From a checkpoint of a small mixture-of-experts model trained on Wikipedia.
Size: 9 layers, width 320, vocabulary 28528, 44.7M parameters.
Training: a variant of SOAP for the experts, 286M tokens, 4365 steps.
Below are experts of layer 5 (counted from 0) of a mixture-of-experts language model. Rows are named router (the router's row for the expert), up (a neuron's input weights, with its number), down (a neuron's output weights, with its number) and show model dimensions 40-79. Each number is 500 + 50 x the weight over its row's rms, rounded and kept within 0 to 999. Numbers have three digits each.
After each expert's rows: a language model's description of what the expert responds to; "raises" lists some tokens whose logits its average output raises strongly, later layers aside. This comes from a sample of Wikipedia text that the model never trained on.

# expert 13
router:589549478441466534471487550499468441457462574467573458527479552457489500381485531499499471475426474483536554558443489523
up0:462575503456603446517540460546596467536499624428488554504454554514613535488450510496542444534464490396464439628489483459
down0:569502490516569446557487537559489556499501551457555522472562509472513460471491565520513520436408474472428494473516553503
up1:466500497444413447439500515559523567559524496483508516504390486380547512545461469448559476500589492557518458528475474442
down1:494442591542503467481551519512449483484477475568459518538495533517556466532509504508434523435528353536438531514430537503
up2:540456511535497500565447573494532543479615496579563457465500519606434551486616437523469411485392544520484499506549538481
down2:463558570543489512543481509469541568548476567476408456453437504534463497473504459525460472423509501377452515510505533614
up3:481507476485454519435459428432618426450573493451491582536459495524510625404484556421513437460531440502434518504449532543
down3:522490539561465528463378508477457512578471555457492555500508475543585503438516590422417453516417538481408557537456541566
up4:598488515472445517472521557493474510538460485545543528559503477505491548496519506475540330492481533496451600550438506596
down4:416503564503480472529559486498497519455506497526468626586544480575492499529546496523559467433499400549471472481476466548
up5:519534552566456467501501535441504640431593540456559553497418546527471453495497472462545485504439466441445539575524472546
down5:494497464506480559463422414484550477586533455486462423540530533498494586468483513469508566532615516558487480527518564527
up6:497466528472564492387453569514485475583567514510527503529554536474499508553478563423478586497414579516463636487474530448
down6:565597481526486556543550386482503504479459517441526451397497483450491517423564513585469580427423580548475540482508447587
up7:549479477469478539383523492610530524439503480572545445510559523526534392603474465402567499504515541575546479485426589542
down7:565517527483576459550512471462528501477545538532511464452533579452499424449497570497457486396546679490537545432503565534
up8:521485552503478457465505556486522509599457542530578578523484407500422458399466613543517523484386493494494547509547522569
down8:525588577435519455557439500432553403505432525517447547436423513497512522467484466587542432430460508548495482556495554489
Word-start pieces se or Se after is, are or were, as in se-ated, se-aled, Swan-se-a; also people, those, we, many.
raises: " ", ".", ",", " in", " and", "\n"

# expert 12
router:471591525445464506515509555481522519535469543436576455452458472483444487456511536485556560429514516567491557490586455368
up0:442494457564395531568521479484420507481541565485540437447550511492478530451581544481542595471476456420528487497499393414
down0:417469452531499500479474465436536560566484560525443391477470522436514527548525447560521476531452507550486569563477420449
up1:555455407455385457456460434574500462543455552434472440579480524360496490499439567524534472434435571594515418509509372561
down1:443537416470381521454375484588481440533545450476478559449471534585542398452469464488504497467536516486591527572463569505
up2:439526493525450537439506637506550446596455461505486472518469427489546508536508477534472492549544452535521527428523455393
down2:470519582572438539503433476463491610530480591493419543546518487529621523473515516553512559504466529495450476496469495496
up3:500490519500470532459494559451471459573549492479518462527520470641554482458583563595549523508497554478470559470476569515
down3:502495482520551498472515502544461595474538517543494538522522503458521505442603529552513521475461557481588569463362505479
up4:454579542411527424532538640549504553477437525459574589490498464509426515524459506536528572593470442515498589465563575503
down4:526531507442414447409502483510484467447427491573398467515504423363514497533405643402555524450523482419526579591465470428
up5:486504484475470418467525457468425525511516466506478558552473524484462529509482473490439519551515482411451460434478452557
down5:475467569458440540575517482363492477516424506514477507528379514504504498474533552454447483599527525540470526458335518521
up6:608471550521494499586504479494550491429536516388568489513570480557444516457392545493602496511456408574462490475539468486
down6:523455515494506491592525452523574483508651507482467489550541565514546428470532431567478487502576612523450459557426519546
up7:390528498431396565596476716538556509529489521457542550541421514547491492464415586446568565538499463472492524462524474554
down7:501479461458584554578358513549526582482377478561476481541463508536498557475498585528538458503521397454503504518521601580
up8:418594575435449483462445577472560559442443614397450460450549489554511460464580498528489557422567556489496513502519499499
down8:483548590456510552443397570452524453491478549571553532574625618519482438498571455471528551505488493453555445589498522498
Field labels and tokens in infobox-style lists and election tables, such as "PubChem CID", "- • Total:", "| Party", JP, middle dots.
raises: ".", ",", " and", "-", " ", " ("

# expert 7
router:559419506457516493480527492500487487551435543482549563490450524540577506550415585437551363509511537578481544552530415490
up0:518496543513516527446455555502487389535481418537515530495461481544578559555495529469486404577538564470460504477499452464
down0:444567529469510579457497512481535463491494552376436542461437509527569504539456489479503488582531519501447594529445536578
up1:575529442485550507483492510454525470495514500500481565485487514576458561485440537437458429381461596485547465600578569531
down1:501559541469465506425601517506525450540494529535469571475483445546441549601476468535452516493395488594597519492492478518
up2:461520506605507564605488578509472498522397484493477532539489478427504471551576485537454552446454481478618472462581526489
down2:474542527544481533528526492468539526396519509434574463451433480484590497494407415530482408438526469456533460538473519535
up3:520475428500534503533482455467467494503372545361441509454500549435497481481457601479418466388466471631487540474480548550
down3:557429541506516537514521499504429406385449454609595473510523492539459521479451493471463505526448505466473502466530494474
up4:534481511530554510470648528363533430456471566433572549519480470587503606484485568482514488496600558479500460509454449490
down4:428491456581516508454609411484556504462512542455524467482516420523559456457508587468477488463524604436511566490489469419
up5:503557559439441476534405508480469531483538495494502519489496512424497581488558482503589511493482526511541547478492443511
down5:534533402495543591536516441444504454559569545435590520594606447478391516491484479529465489397442542442540611524445528473
up6:556511514440503556545587502398553472500525613481548471585466625460581552509482518479474544469607524525575593571544469467
down6:576504457494505442509497492508455494476443451508458533512518426553497421619576579448520516547471537531446477478469522495
up7:530545498498458550482650544557412428579502588493517502552439435470507458531460596395465534532637484543479441502446467550
down7:517448455562549478474567409516508530463505482529488421564492389581443470504515507456512434522427525533448524477514534530
up8:605462489535525490500511469555443471526446442512439423545503497517429471545514563546442519545548494477560535479486430491
down8:415554387480502517474493564529532637550366459566507490529504495562532596536515598464491451550496512473508500450497471519
Nouns or endings naming a person's job or role in biographies, such as politician, player, head coach, professor, cycl-ist.
raises: " and", ",", ".", " to", " in", " "

# expert 15
router:543578477383463543551491546478474518514471522515551423415502431574562527452486433429538514507536533555486489489621493500
up0:554446480525447425459498482560402538530488457534535498377481497558623514581516523482554540435462415496523392493574490517
down0:528351484477525492388485597497516561464494495470446419452504548471583513517516419475537570533536516424550449478447450455
up1:518601455514464374474501508456449465514464447562461483448574448550491497569576505467539525498589499422476484575564549435
down1:441497433510457505514536474416505540559456539605542500536469605414493434523487552438461515560530491624529505548420508565
up2:513532584424464516530540586519547471522551410485568505506475467493533477505542486527495542480453506528514520380512509465
down2:535513517578495514452587388589509533481566551424558463504462421473493523496526538512537469486536538497504415599527499462
up3:504474476478543537469431559471526553486485469528499551417514422553567569462530480535504479494548464475455495540485612420
down3:526568467540501483512463488487491543459479465510352501504454503466461625533444503562488491613485519580498477444423541599
up4:507467491317479471563553503466594505439438601532491517478545408542533546472480506582500477461500506498478385540566442454
down4:433511530477419537524416562528459563528495532510519607483561517569451476471473505522420567536440421542492535481457466496
up5:508464569428494427498483505457509454442414505528563484525472501514519526495506437464518527505458536522551524538528503543
down5:443550519459567498471547450515457508521506563514529543507407532453461450405487441453525579591474528503552481464510541504
up6:455516481451424339515414622488554449616449548525474478541463474523465472495431599504525547558553484503458486568547390493
down6:522491460471515402512508435440572542534455507556493473506502476523511571383511563519542549403616454434497458469504484528
up7:490543479509540476533569427542463512448539513508469574519540512525540576534488491498537498499487568439546563583453506544
down7:514517453509497510466484545477516523526503506558629461580465403496506517446500551449525441513501497563484570389423446428
up8:631593537498523479597629536478463537520581459490556509468502454561570586544458512526425481474544480434528523455493560477
down8:573579496566465524565553535500561467514571525457507497508519456478522493471547505534517610533509488510490545543584494482
Line breaks and pipe characters that end table rows and headers, separator rows like |---|---|, and section marks such as == and ===.
raises: "\n", ".", "1", "2", "'s", " "

# expert 2
router:494544552500518470445460560530441569521501542511565565417512399455497538536447498539507444491542495600531483486520478495
up0:553566463420459550517470531499468543528499620588597617477552544553577582614480533454447496518509419569498473483531465540
down0:531558441512421427496470423583484476564439461601453658518441547564597518522590456457463506502477411558521460512527451476
up1:455488522494595502554537447443472587481596498583541553519525446560378484468491479544553552560560597489539509436554549532
down1:482452518518517533549545464483511496565488570520554608490443466508510458419471513445553532413581560647450390592530469508
up2:550501452528440613394566500580618441587461493523475597562524509439470551479515483455586515538393526482536504500529550526
down2:468550510489609461493501454515493494541473574501491537549508532403493602448532545455522615502445520527552632541502507504
up3:475492490508468564490480545455499539442533491500457461523471485482401593512498459500527513534493424584550535523566530532
down3:516487503557521440477566460432472542409489494493438390428423564480520509439533516542558483493577468486573451481534520540
up4:583476487515529486509496545492465503490555524507490474428526458476527620585477442512438571553494495526552495401458490470
down4:519485521601453563488507503478532479492508473570484539423574469527430447468579357556509604506406470496525544516631479496
up5:449486403528535464434436611488497548471491523476592533494614543563620441597522527527393413469585396470513544531424465497
down5:483535466452466532416458495489393560444422540506480468486531471525444512525440515549593403395529479532538498515507439553
up6:521466572498540520554582377457545544575401568455568544541493448459543493543449540452599559526543506484495372582449439468
down6:564498531576470454616566559437449481533528587523523409612563525416517496459563484501488611630527479537464547559569457486
up7:533510555489429520489381519540436412460422642431525515473615494493474480560569446481449541514571619510448468464426534535
down7:463439431497441586578554563444509492558530570528517492393459516616518534484422514522504493498524519459456478526456415549
up8:524431547538487454570491485444487518510527531414566465461439498503524580471530538547445451470466542480522631459554546529
down8:496577584517460509515486558507572534558473500393573611496440535469456415551492493496485505516492442392535428565573515380
Words inside or naming films, albums, songs, books and shows, such as album, Movie, Love, or "the Broadway play".
raises: " ", ",", " (", " and", "."

# expert 3
router:530473405521468465529462501559447456490422538531464459531543467510482525445495376487460517534442500548544551589611487490
up0:442543382548478440586632471417518503512542460551646590508454506440499590541464460548523451478469507501562466462546495393
down0:575550518476516447457547451445452565520529592524481537538519531529557574505487508548470586474485529444473508575455512508
up1:554551460512507485498514472417473501593414434498467427464520507496488594544395421534465493468593475518518567520557433515
down1:454492423457449548505353534512579566501491448497414452496504508465524469599519572519501417602397471671547547498513523484
up2:527506451572503570452494522510468488594516622599539514528519491523574468623480419496435492512530594555555505523569463499
down2:416521421491434523457496504535535513567436524449502453492445517419533523524512506480450506579476434510529576549537376473
up3:487493580459468499489454476499401601497499490475528529454433443473520535550447486410457543513521502465513532646502476422
down3:516471530502460510476534471497420534497442502458449529475543507520498567562501498485579394538609505583453512447496466474
up4:583362428488411549545550506489601384522521476513427480438470419491489573445452509567497570485549491475462454448503488486
down4:491465632513436470490532423497445472539471534549480538436461535411519511467485495570472545503463476543543547489483524393
up5:416551476410508475374391498558486561478463452506361504519550583476481519417387528482474420532480486489584505636559425557
down5:498522478474527470546448480587486497527638416526490492400481437525475451525508508477538543526527507557465509506531521519
up6:529492495446501526429525402636507519536533502446499425497513617531462447476553409389514452522488538468589420610531534501
down6:515507523493455469485509484536517508528522523369513519459489543563440440517546532490633479416523504506535467528561452518
up7:427491606521538549508458480520510469550585559514544441499504474570507604469548568511530550537583526525487439477477412488
down7:526545510580457484493460441556488485452581528458557531445466533500520472500476507585536521507406481468481493549538513462
up8:499569517420554500503591559511473420495490511485538471584495486447438484403497582445499546521469635430508408574534527517
down8:448493542526537650508499441488484567558492514504512399529471534513510479558421471497521457538476539474445417542460485516
The article an and capital or lowercase M starting a word, like a m-ismatch, ==M-edia, an-ecdotal; also short phrases such as the first.
raises: " ", " in", " end", "-", " and", " A"

# expert 0
router:531445452475453485473486503521440559534432570543530557426492403533528607498474475469512519571564481454613495463573439493
up0:475449364499519486510480563614401505596548485466548540483438500410472507513499413485521543501555430506579442459485503457
down0:609481472531560499466543448579481503431531532529503512488451444482492432425511500548455527564429519565445523493473465447
up1:411575511529503424412510480591556463476545485554508529424498492498465435481504527408476536598420548523512510501462426494
down1:500419548460459461483507477552523518490490427418426417560460516460517580481512567481646421294530529501536567545526440488
up2:471478525553447432494452461524539519548593526558582479487487514414519607486452457595501429519548450443556554559476491539
down2:551512535524469365448496554505452436426498516648518578482473516439467554463366465511479456510506503405483502528502531413
up3:557554494549409459398440496496460461449483545527460568437486521498505515499510556549565513489587589455541584559503462461
down3:532499618452528533496515475516514464509374408460546538624395596504561458410500492510500564496550527586446479592504559527
up4:523481600431561488485482568498515505614514541443510482456629539443486483572516453539460489505381499473491483516541447569
down4:446457589604579440517542517503450441544466426496370463512579529512474443484475522546539441522495452489524492483454593570
up5:512495483455550403496535527558579458585557558501522519516572524500446491477524538531575544621553428498623456445538419554
down5:533344520557517505440515468515457485512547516623529530516430529461474514549515495480478536497486521513486428435549408580
up6:505434506421478510447576519467519535462590492487466580487509484434490534507561538462546519535543453427523535531521453502
down6:513380483474470489442535538448503438492638541469542518416508418533354513500521534549564527418584442457501467549570549457
up7:454528468498512532496433559413516484441459501551546484471527549590465608493553476460482519497513528456553556505475530451
down7:498492520497449540534548633504505497526535425483527516501426597463507407517525542521498637458568467439419570558537367544
up8:536459505440507506568700515528534542522518430445582416494448530523425593456542520576623468520456454455510512525542560562
down8:533541437525494543468580520460559537483487477456474481568454489457521434435498522594538498442424482517545420463499414424
Single-letter or short word-initial pieces, mostly lowercase w, b, g, p, c, starting a new word, such as w(andering), gar(age), "for a".
raises: "a", "i", "in", " ", "o", "u"